From a checkpoint of a small mixture-of-experts model trained on Wikipedia.
Size: vocabulary 8192, 123M parameters.
Experts: 48 experts in each of 9 layers, 224 GeGLU neurons an expert, a sigmoid router, a shared expert of 256 neurons.
Training: a variant of Adam for the experts, 6882 steps.
Below are experts of layer 5 (counted from 0) of a mixture-of-experts language model. Rows are named router (the router's row for the expert), down (a neuron's output weights, with its number) and show model dimensions 288-383. Each number is 128 + 24 x the weight over its row's rms, rounded and kept within 0 to 255. Numbers have three digits each.
After each expert's rows: "raises" lists some tokens whose logits its average output raises strongly, later layers aside. This comes from a sample of Wikipedia text that the model never trained on.

# expert 25
router:130134154143134142133124132097116108133136114169119122137116159160153102148107117134111133064122129122182126115148079133176138152148115152092165167127125164130109145113125103142136133116126111072121105118133091142165104157084118161135123166120134095125112109162132114127142136172107123154
down0:097108094115121137139117159090141167126127133096096172167099148126126130132151138185095143117146153148142102116135161133134144147130143111163157137102180104135130103106131115153101126090119166124181150183130162132138108192132130142112119121127142106165141144097116135127102109126180118133
down1:090130158158172119140164136142132151122108165117119139146158112117098127133093099102160106131075096097124128108105121121112142121146142128132147134087135108150161148134116180107129113144112154123092161137152093085070141138128154154112109172178122111141123131135127117157174096136132148137
down2:104113103155144134129095089165145150118163115140137132134119129086106126108118141098114120120101144145151110162116146132178159156114207113102135173121182133147163124124122091132196149111105139108143182118097138114129102128164189139145129120106161136182121118124108105154125119139110101166
down3:125092156106135142141144143116183163144118157132103095141112152110134137107110176148118123116116126166116095139186117149143179110101116118098163186160086159133144119140126125126120111129134149143113138135131152118100119093144142128146116142117148120143143104137096128122110098145128118130
down4:107147132074099141134104127102093097156139136104117126090122144155123090162133102136116147151150114128090157109156126113172094120108135131168105113110131091123093142125190164160095070132095139121144078083115119141117161105132121177124129137120144169121163133140152114120178142116175084169
down5:159097097121148111143119100153091138167119147121137120106128123117107147136125156150154096094096136114127130167137071143145133132122123146129141170106151173132122155148114143181167153126133156160117146110158092136180116099146114167140156112110110147146121116181076106183107102132132141134
down6:116121134125067165109128133125114166120156172142120120147098147136128128071124127151108098092127165152141151129104146133163133158127119146156127146068156121139112165122141133109133127154090143110127100175116113120126117150136170131108146157121111123122120092103113136155157132085175089157
down7:136130130071143140133147129117082120150131123108084119162182205122161116103075156097113124120147157115141132116107134158108096112121136127149104117133104098095144121099138134133116163116109088143169147216141126166144104169126151140083158129135126126116157137137189128105117139134146157124
down8:154141101125151152106132118141146106094159123142135108140137118115123167134120106149140135145118120167147116124152096125136181149145106111110132135173141123140159117167149119149124125132151131139127132143127150117142078093171126111161109108140134150124161125085162125125103097147113116134
down9:125207139154111130096155137099097112097104141125101109165087148125170148146124135088106127126122106143132128100090119126129159163136131141157140121109119152110133101175154127099146140144127105098121134154181146098198150113141122103127140127158157127112147147142137109154107137136127187119
raises: "och", "net", " as", "ala"

# expert 10
router:110116128131125146154113105105132087162159159145111130163163119125089113150110175104113160134131130139103098142138079149173150122119112125117132137139185163114142130120133107077190166134140097092117109122146133151136130144103105144143098163131164131116102117138141157148153156144095128116
down0:119157150125107154105072162106133148112121141097072145158143073154131109156138119146106139126144156156130109178119130098134133133103149195133127152093166120129123124107128120103134122096111117118119094171090135096092126184120114110111104094106118091150138162133171092138107125089134120147
down1:163138119123196177127154141147110110150132101165175149113136128158118117167114090098171109174125137126141152094147126146099149141161119138103143125084092133173102116133118155147102159128133127134125124145118111124148094153125164103128125147130104179118116137092121138114143108168128127141
down2:156126101116110135138098094159138127126160122126115144096094148112101114144105141147119077126108097095142103102130138094142115137104181130134140150158162107153132112154124097112143141172138140079144169097136156143109125119116159137128123130117158131154097131117156106173094132163138153141
down3:154089187114134124102148152116150134159103135119169112096111113095094151142102174091131118126146130124131133105143130135074167159113156149109153134074123150116139122125112139138136087115122163159141108126135112106116103142138185082153134170161129163122164140123069122121130070137095087129
down4:121143124119112141118134108127079150178110133074133129125166123141125111138083163128143091147121119138087143134115121130121139157135128064137155122144131146149127141101176146128118075118075110150194112074127118138104146160123111181117159128093158119109157129157129133138155160114138109125
down5:117124089105157117121108131128118119156131191161153112092119120172096155122107164132101134115103170121137161151149088132160152150097139166092101134083122192101115148166091130139127154104136179137095123113084144129178094092161119129096128110097102104135103116137125126176106094150125105117
down6:132134140143108153105131137140131132087160154123130109153140112115094144053159148116115148081120090141144098153112126153094138117141144090122156146120127102136114149101132132120105115129117127089134082132128100149116097122145156110120176152121082098093134163172153142118163122128154102116
down7:125131153135116102123177106128104121111129101093092117143161162135118113100096142090120153085105155127154108137121149140074119126129158162118113138129096114150128136065115171137169128136086115142150139153127115153088119147103150118149158116103137111128158150144150101119093135128114141119
down8:157138127130096100113144112127129121130168138127116132187142131139164146110128103150138122097122094152104106151168068165122179154104146110106175127167144116160131117138130116123111135124129102139132131148134145098140085086137153103097143101128073108072162158091151116118085091140141122147
down9:149121170119165114114155095114112137100156122154107124143098105150156131167109161084126147109117112126118128089116186127133117107100130136154165115155147159161148175220124116108145131181104121114114148126125130101162157124148101144137145110153157131116152145109136109121088146129109191101
raises: " and", "-", ".", " ("

# expert 31
router:120103139152151180155148126167114116129110152176101126160113118094148059137122116120124125119160123167117137166143121139194111162147115129097106153105138134099181137141162118115138128126111119121139104116107129141198114128128104111165116154111125136115125103121106121132130119130138105123
down0:114137108093138114103084154130122154163139120153081117139097079138150115130165143134147142108140138125113113140137170129149144119091173153154144102108148106128130086106081118134115134097105142137126059163131129106140121127126108113110127115087177092130162141142127141095148119118122075141
down1:130147146134159134130121130167134167122130133142122152111108134105127131175105126107177099167151124137097152103142138134093139147178127103117127123137143141142122078112090133136132146151098108140138114108151110128133121158115127093128162171112151118123143147117125130133168134122126123150
down2:126134086160104161115107135133132208096111138122123102113142136119110108102126169113138127098098117108138102113110097078139141151135198116140146160148188074134117113124125122135132135153097118097143125095109181144116104151153141127119112097120161142134137144137129081113138110142113113133
down3:154143131123143136105121169110145157131136158105145133093112151141115088149106147125140116087123120142113137160122150166093137128066107096112142165114139154091059135137140138121133104137143134146118121115167146171102082165101124113134138189124123147156117116157096107088116111163107115128
down4:080112131114120118159176076139092149120129132098134126143107123107140083168096166128156119166143128132144117082121152132156105179118120102150171123123109113161114134124127080160125094170118108122123111114106120118103174138140076129141120122147112152109177140155119148114161135093171082121
down5:154141103097126129166160117120093104159120157140152107106104133154129137133143127117161096157121195135167163148152116135142107170086132175116126144078135146140130121121127131168138151133126105136120142100130110146152139090161079138138124107117102139140107058156139130147124113106149115142
down6:133127128148123124097165150175175126132158137153151171138081114134134144066115117121100153129132135127123140178125142128198119160132126120139133180116114157128131095149155139109118118086125153098145100109113137113135108143159115119102189132153136103101148136155132119098150140107111115180
down7:158127155137148138110175116117125147138151129143059118144146142143128128129106144135162216133177178100162146155142125114142116121116110110120168136120096148156102112121093147117111148129105085122116130147149123124120119146117150123113168120115146100105179119134157159118118146130135122149
down8:127112136107148142120097101131145131127135136138140132139145108104115143159128136089119123116116121138119125152144082155129171189121173152120142128165123088137126113152132117103139140086115137141115183129090161113127112176148116115120130125121097121117115095115137149142167090123129133110
down9:150132116109092111114151124115115128097103145130130135129126119114174136144114122105168124119137136145097129142087120146129130158127094140122139114094127156134097111174127121117152155133131099130128161126168139117174146092101104095115114126104128140098146144127123127156108129147146125126
raises: "col", "lia", "les", "ce"

# expert 45
router:115120095133144128113120140108150113154138111137141107127143110121145096150119104112146119117165136122156119127125114135172107158151142136138139147150169168107138123102138110094153180120118104121105140109137132169185076146132110141166122115154134122141155122104110137117123104144113118161
down0:109130103153096134095092154108134135125112137116126139152153094138156125119138112129149140106133159107125156136120146121156129135128148127122130116118189092099140153140128092165102155086135127112091141156131145115122087135148083103119156153067166105139127158108091131115098152146158133166
down1:093105143102161148155150125133129108112104113141108144148102131084131144127133125094174118131133109111142153086173106181118146128183110110107115135125134124159118159141127173132157112136104140153123085142142124143141145132141155122189165179154123111147135130104127140098174127061128119110
down2:120098132104115118117093168114142130110147106125126141141133127110157116138155170105138105149111090181149125129143089096147108133137141124087111130146151144141159111189092117159141143074141112121116147111120168129105133181120189133123097103102148141156096142157132121089127105132120137133
down3:115058115143142108128148163107154168110101177125117086124130125130138102146137142117159173127133120160109110136147134157102190146112172102121140128132080115136093132125112148163148099140134186126130106089148143146140120098143140100126131156101121166166131110173140131134134095136140099096
down4:100117129097081140106134115160113151142103104113128108128116131130155115147103160102107119116158137128132147114111132153159142112083138137099161098120111091162105160128155110130154117154108100081145135093146137107081114101100100147107124138102113154141111173166141166081162170131154110163
down5:144122129121101129101139132137076110152085161110134099121157139136145145108100158157139117120091150123153144145115137110138102134106160164166138146102142153152132161133106136121114163093117151128116176135097092156140142094153096142108159094112128102120147124140104107173097128127117118168
down6:104151132119121142115130140140157131127199109107153105135091143117147134085143145094110120088121144152164138127120165145169138136135118099122125122135120157130073145129134123116102121186099121114169089098122118108125135155150168118131172124135123096085175181105102132113126164139141152157
down7:076142151079127116120142131145078104144136153126102104133180207136115141127086127093134122152135118174118137170128139113107125132138097111164116103117151126155090138136140130114132100116112109168119136124139130144164134149127196141136163130132153129130138146127156141106126140124127119108
down8:132152136088142083143166127156130133100138131099122140102128125138135206127098118135085118149143138149126134133133110147126182166140127167120138119149135120165134138122151128140156121140138149186105116117142164125107109097113155088100144107115139155107133133146186166127153108111127130119
down9:099173155119124117092108121114095183108090122141130155131118149124161110146105139144142129116096128120126142119089145170164137141124135134156151080095124161134125160155154118133107160121089126075108130107140121107155149118136105108155113075150139109133114136089149126134110100110135174136
raises: " a", " an", "/"

# expert 12
router:144091130113128125123153135126135124135118119132125114160132140159091100141125157100157108107108139123116156099133110125175133139154113103129127141131120149134142104111129104123138146120134101116122135108157094167144131115127090112129135158178166097174123109093098167135113135168122098132
down0:105137131113113097153125138088144189125111133119091157167088102170143121125117121120125120125136128115165132106147147145172156106134168157108128145118173141113141109123134172159106173105119107129107110147168102141113122151107083101129111124137149104147111123118082133095147116121177121170
down1:116154157126172142137136110118099142151115141172106177146088097152099131113100119117114156136168142076116125154100157128115129105134155146123136082149112114153111089173132157165173122106138076139154132108099125083126129166144123141095119149102123130153128173144111134100152091131154146124
down2:149133134126113165119105126169116156143130144100145096105092135114157137142112202066105122183114100187127124135112173102143138167103144080118116137159170122164163136134126111147171132133103102103152151100106134143116118139114158136098144131114156162157072138119166139120087161141131112166
down3:138142097115143138139187162106135151068108150119108136111121107158086111100145194127133143108132151126150160155084154132082158154081127118111173167162121129151154114178145165125174106132133182129145095109140131133106103148124127133128111131126161156143154147181077128101147106129146135142
down4:112102123094086126132175147171093120143124152131148133124088121092136163148113165092114108105158112132107151125145103146169124137147140096154165135118127096115102167107174164114149109164105121128189162119152142135131109103136107152094168115098145181117132167144120153119167117158131108146
down5:114112069071129176168133095131118133144121183139138149101131160141113153107107170159152147113148173110169171168148135146125102149105146154119136160096121150147133124126151157125148152084161116132095146115132119126126169081142101154171097124133139107130066127149107125134091108129101090156
down6:122113151141140175100134175099153133074171171138159127082115111128130127089111134106123171096120104126166100148102133190122102151142113092147119161135094119123125140125109098120131096151121175127122073128123144151137155117164186123171139128144117127107131158110129104116126089102153092153
down7:134137125078164124141138125154124133119158103125118153155116162111090149121089145124163118165135129113123134132138108142097131142136100156109090147133127123145134108142095125131118146114070115134128172184126111127113118158132147128132146142133142146111158094102154136097110183092132069127
down8:136140103121109136106120070124140150116139114107111153147165138122136147103130083114148130113146126132142114166118088129165126125139182112146137098145142113144121132108128108087122131118143157107135152129122135147116083138127154113158130118184106109106152143111121116149142091150128118121
down9:135107146126117098119113124132101143131121160123149148146109145126186141173127148116145114136116068151126154122099158120149142102145133117153122089135144122161109151161149113127140133155089123139144133136152108137185167124107110146109110133127139149133117150098152124157113127113133185134
raises: " He", " It", " They", " His", " The", " She"

# expert 30
router:125153135128117139127144103117133080129154090128108125120153124084102040149092150090087085120085163118123144127147093143136151154159127126091148142119149114107132097105176129132143132115145079074128135116144087132144064124121103155153115142139145099102122113123143169149149120145084105113
down0:131114128140117148122100135106118128098102132110111120132078104148128107096123127111093113130119135122123096159159189148122098130126152145147155150069187089076140095089176114173139179098123136131135123142125159106137130135124140124163118114071142086162133139104135133111120102109175138111
down1:113095154126183112150131125104102197104107164101124150120149098103114143164107102057165135117138106116148120128120127113139133120149134112125096102111125114142146121146119205133146158120147119109133111160162116141152131125135155131142128177138152116168096136122130159099116105107134123121
down2:164108099069149094123070111164132130123157157125157106094124097079121128137147125149143135118100126164187110122099172076146106148130182117128083171098170065155132123118143095127136153159117171080150162127080107106113116151155151130162134102154182110158130116141121098124131165149119133116
down3:161142141170149137115152152141155160108108132122136149111081118114092115164154183142100154141148112133114112164146147168109166112098134116107147176117140175080140105124080117165152089139119183113110138114157122133098116093119154092171109172135105148143148111136111100179163073149148156123
down4:129111143086093142161137093124120163159093130109114132114107166100135146141108143108134091094145113137146167072164126114145149117121158089132177133131127091152108167127131145147137120182148077162179118089105110179071159099115158140134143156096133152117128126118092162140159105119156099172
down5:155130097118163147143113124132082100139118189110105123091133143151135140133128169163143126123071150091138137181123096133169118140119084178117114134105156178109121141125138161151118202124133131128132168148146151133124149063152102177132151116158138104144143129170140148143120118118108128114
down6:141122128117109156077125164119105149109149136160149117144109138131096115054146160104137134136125124153113130140134145167101121170161108070144127132088118138117117137152153167136142138148116148143139078144091149154148121147137113134122155155124143099079136177140119125113149137132165114153
down7:072137152104135137133127116129093147102112074124073136131161178119111130121074149135123140098132130098111116131121121128129129143079169128162109124165138142139115119155127136111130142093099087139107157156143143138107097147144172134121139110132113144140128129128160106110111139076147121130
down8:144130131113098087066117125144143090113122107117118116188102088121164161135111100150102114116143127169159134155111113133091171156108138159133164127117194128111119124091135126132109133133134114153137174136107120147115071108103159113172141131147129118133145144082128121170121079145101113128
down9:148152177132091088117117108103128150092126141159102113113112146125122133161115163112174121110108102115091146134120131088094124119115146121143132109119138178112119153192174116144136124100127136125097137119137135141164160150127118141144134127150144115134147152113159128129094098134137175131
raises: "able", " and", "m", " on", "c", "me"